Experts of a small language model: width 384.
Below are experts of layer 2 (counted from 0) of a mixture-of-experts language model. Rows are named router (the router's row for the expert), gate (a neuron's input weights, with its number), up (a neuron's input weights, with its number) and show model dimensions 0-127. Each number is 200 + 40 x the weight over its row's rms, rounded and kept within 0 to 999.
Before each expert's rows: "gets" lists some tokens that make up at least twice as much of what it gets as of all text. This comes from a sample of Wikipedia text that the model never trained on. Tokens count by the router's weight.

# expert 3
gets: " ", "   ", "     "
router,187,165,246,221,188,194,203,204,217,99,267,213,286,171,130,206,168,90,255,200,228,203,196,211,307,160,151,258,127,128,127,185,329,208,211,233,173,213,204,189,153,183,186,166,209,194,204,132,222,211,164,218,180,144,233,119,176,171,225,201,221,215,208,229,164,202,186,221,227,268,187,162,177,167,168,182,233,205,175,170,216,219,219,290,223,218,263,142,151,227,240,240,144,160,155,239,106,185,225,176,212,183,228,233,184,173,261,216,161,218,215,159,279,202,135,169,184,178,190,233,160,246,225,170,181,187,195,238
gate0,215,198,209,198,214,221,195,281,182,219,263,191,204,238,171,194,188,181,249,189,196,215,154,273,188,304,247,348,153,245,203,121,248,221,205,194,314,239,197,258,196,220,182,245,224,211,207,264,212,214,146,251,225,187,204,162,227,237,157,198,162,235,184,165,174,213,281,204,255,223,157,221,185,164,166,260,192,167,205,239,212,135,236,165,210,197,221,189,140,264,231,189,166,183,134,178,120,221,226,205,140,224,215,217,228,254,191,197,248,296,183,227,186,193,291,197,206,209,207,261,183,181,214,205,254,207,148,211
up0,172,192,165,199,215,208,200,146,211,217,279,178,223,210,204,175,207,249,198,227,200,214,273,184,185,98,117,189,187,225,146,221,269,249,242,192,95,238,150,277,228,220,276,170,171,160,242,157,175,158,175,251,155,277,253,219,176,224,167,224,228,183,237,199,199,198,110,219,209,210,226,199,198,246,171,158,138,299,213,165,201,270,198,256,170,244,212,207,167,209,181,197,181,250,259,194,242,198,104,179,187,227,222,176,185,152,176,255,197,240,242,161,217,177,180,207,218,209,133,164,178,216,218,201,212,177,158,200

# expert 33
gets: "9", " was", "s", " its", "5", " it"
router,163,229,272,183,180,210,225,166,153,174,232,218,222,128,202,197,196,170,206,204,211,226,253,198,195,172,215,273,171,156,154,132,270,238,208,214,236,178,112,270,245,175,221,152,230,234,141,188,172,153,194,274,185,163,190,147,235,210,224,243,202,117,152,262,178,136,219,272,187,267,147,178,129,172,225,127,224,248,234,122,230,261,183,223,151,184,203,166,160,170,242,258,171,202,183,236,163,144,173,215,258,203,164,183,211,222,209,190,145,241,181,143,195,190,158,173,144,141,156,206,239,265,245,138,201,183,244,210
gate0,140,145,216,240,187,216,169,107,211,208,241,243,126,169,236,185,147,261,256,218,234,205,192,198,267,243,161,212,225,193,227,200,276,190,277,232,64,113,237,174,216,186,145,231,176,175,147,158,200,188,181,228,213,155,154,221,156,170,232,172,258,139,185,170,205,129,194,182,168,238,205,140,196,185,161,218,235,187,156,63,284,180,195,184,197,241,202,197,176,212,268,192,141,224,190,168,265,240,174,182,226,195,187,197,176,198,162,195,162,239,194,287,267,140,186,110,152,215,160,203,233,232,206,200,197,153,214,165
up0,214,211,231,241,159,272,227,183,238,128,198,179,255,159,159,158,204,209,174,100,203,195,171,186,183,245,242,212,185,235,194,212,142,198,181,205,197,169,234,227,238,177,189,182,155,263,132,220,190,150,234,250,200,151,206,216,179,192,190,144,156,182,231,199,164,121,222,183,266,124,158,205,247,191,105,136,196,192,187,220,205,151,209,238,194,152,247,140,182,175,238,171,159,217,234,182,303,175,149,252,264,175,238,157,135,237,149,237,113,246,207,237,194,206,179,209,266,250,155,127,247,207,218,203,169,171,148,239

# expert 16
gets: " \"", " it", " United", " a", " It", " two"
router,194,177,231,224,159,149,222,228,189,145,236,229,217,151,174,239,186,141,187,211,234,243,191,199,207,167,170,275,177,152,211,130,306,197,131,188,225,193,221,205,202,148,152,212,210,213,148,216,206,229,180,275,197,133,179,220,186,165,195,273,107,146,142,253,212,221,242,245,186,230,218,233,208,189,219,226,202,192,190,190,233,264,185,228,107,269,265,132,127,208,217,207,178,174,150,184,184,105,196,261,183,309,222,187,267,219,223,222,169,240,164,166,172,134,121,194,168,155,167,200,174,266,216,143,198,134,223,150
gate0,182,135,171,188,294,198,292,131,217,182,259,160,165,193,232,180,150,235,171,166,228,138,170,224,177,211,250,246,243,196,196,141,221,212,212,216,238,236,243,167,182,290,167,131,167,216,244,212,168,192,181,142,165,185,137,165,205,194,222,176,158,197,259,257,201,214,218,168,236,206,190,236,231,259,237,106,288,222,291,168,146,236,243,184,250,231,198,214,151,183,229,233,228,183,246,185,160,143,239,219,110,195,188,126,124,200,149,229,259,186,237,226,262,162,117,173,219,264,193,174,181,156,157,195,134,198,178,207
up0,172,169,229,202,262,213,229,219,280,206,202,233,207,215,222,217,209,192,198,223,212,150,194,139,178,219,186,227,253,243,156,179,146,234,207,242,118,215,229,168,192,234,166,149,164,160,155,212,209,162,225,86,175,201,160,133,229,162,260,130,179,241,249,266,228,175,187,203,217,229,196,264,207,225,238,103,346,200,211,142,155,269,255,187,196,217,166,186,162,196,170,241,274,201,216,220,207,220,247,176,125,133,159,203,154,228,162,176,220,208,280,217,255,175,218,199,199,225,175,174,154,135,186,246,184,190,155,195

# expert 23
gets: " March", " October", " August", " May", " September", " January"
router,228,211,210,161,204,199,216,174,134,203,206,220,259,138,141,239,201,239,194,207,257,258,193,170,235,161,203,239,180,152,188,140,297,236,219,259,226,165,187,237,237,196,197,173,204,198,128,197,233,156,167,214,232,111,202,113,252,178,233,228,202,129,200,183,151,200,246,233,227,328,186,200,94,163,204,143,186,197,188,163,213,265,158,208,184,263,201,159,176,200,253,228,170,153,207,276,190,206,232,184,154,214,150,166,143,221,246,200,207,248,169,169,181,214,201,157,97,168,203,153,219,238,225,150,221,156,251,239
gate0,179,186,148,250,117,237,218,217,173,232,176,194,245,154,183,282,221,250,157,175,299,176,149,201,178,153,258,233,210,180,224,175,242,149,174,144,147,209,190,217,223,193,237,186,180,241,195,207,251,149,203,153,250,182,218,220,144,200,290,190,202,147,248,147,214,282,255,262,229,101,203,200,211,190,241,171,159,248,218,230,185,153,212,190,195,225,141,154,267,217,175,240,214,229,149,161,160,211,274,253,174,234,211,196,170,235,219,120,228,223,149,119,162,143,120,202,149,186,217,203,223,210,173,281,245,199,221,198
up0,196,199,131,239,126,248,224,225,187,277,131,198,237,166,169,233,240,233,121,148,324,186,163,218,155,163,246,220,182,223,233,219,259,170,197,152,209,210,198,233,217,201,227,163,192,246,172,190,262,117,162,192,214,219,232,201,164,203,250,156,237,172,209,172,203,206,247,231,198,141,188,181,179,215,214,198,164,244,219,224,171,175,209,150,226,235,136,175,270,218,230,186,209,176,175,119,177,184,283,258,169,196,171,197,185,205,225,192,253,159,185,169,175,128,170,211,184,183,194,203,215,191,175,255,224,143,295,179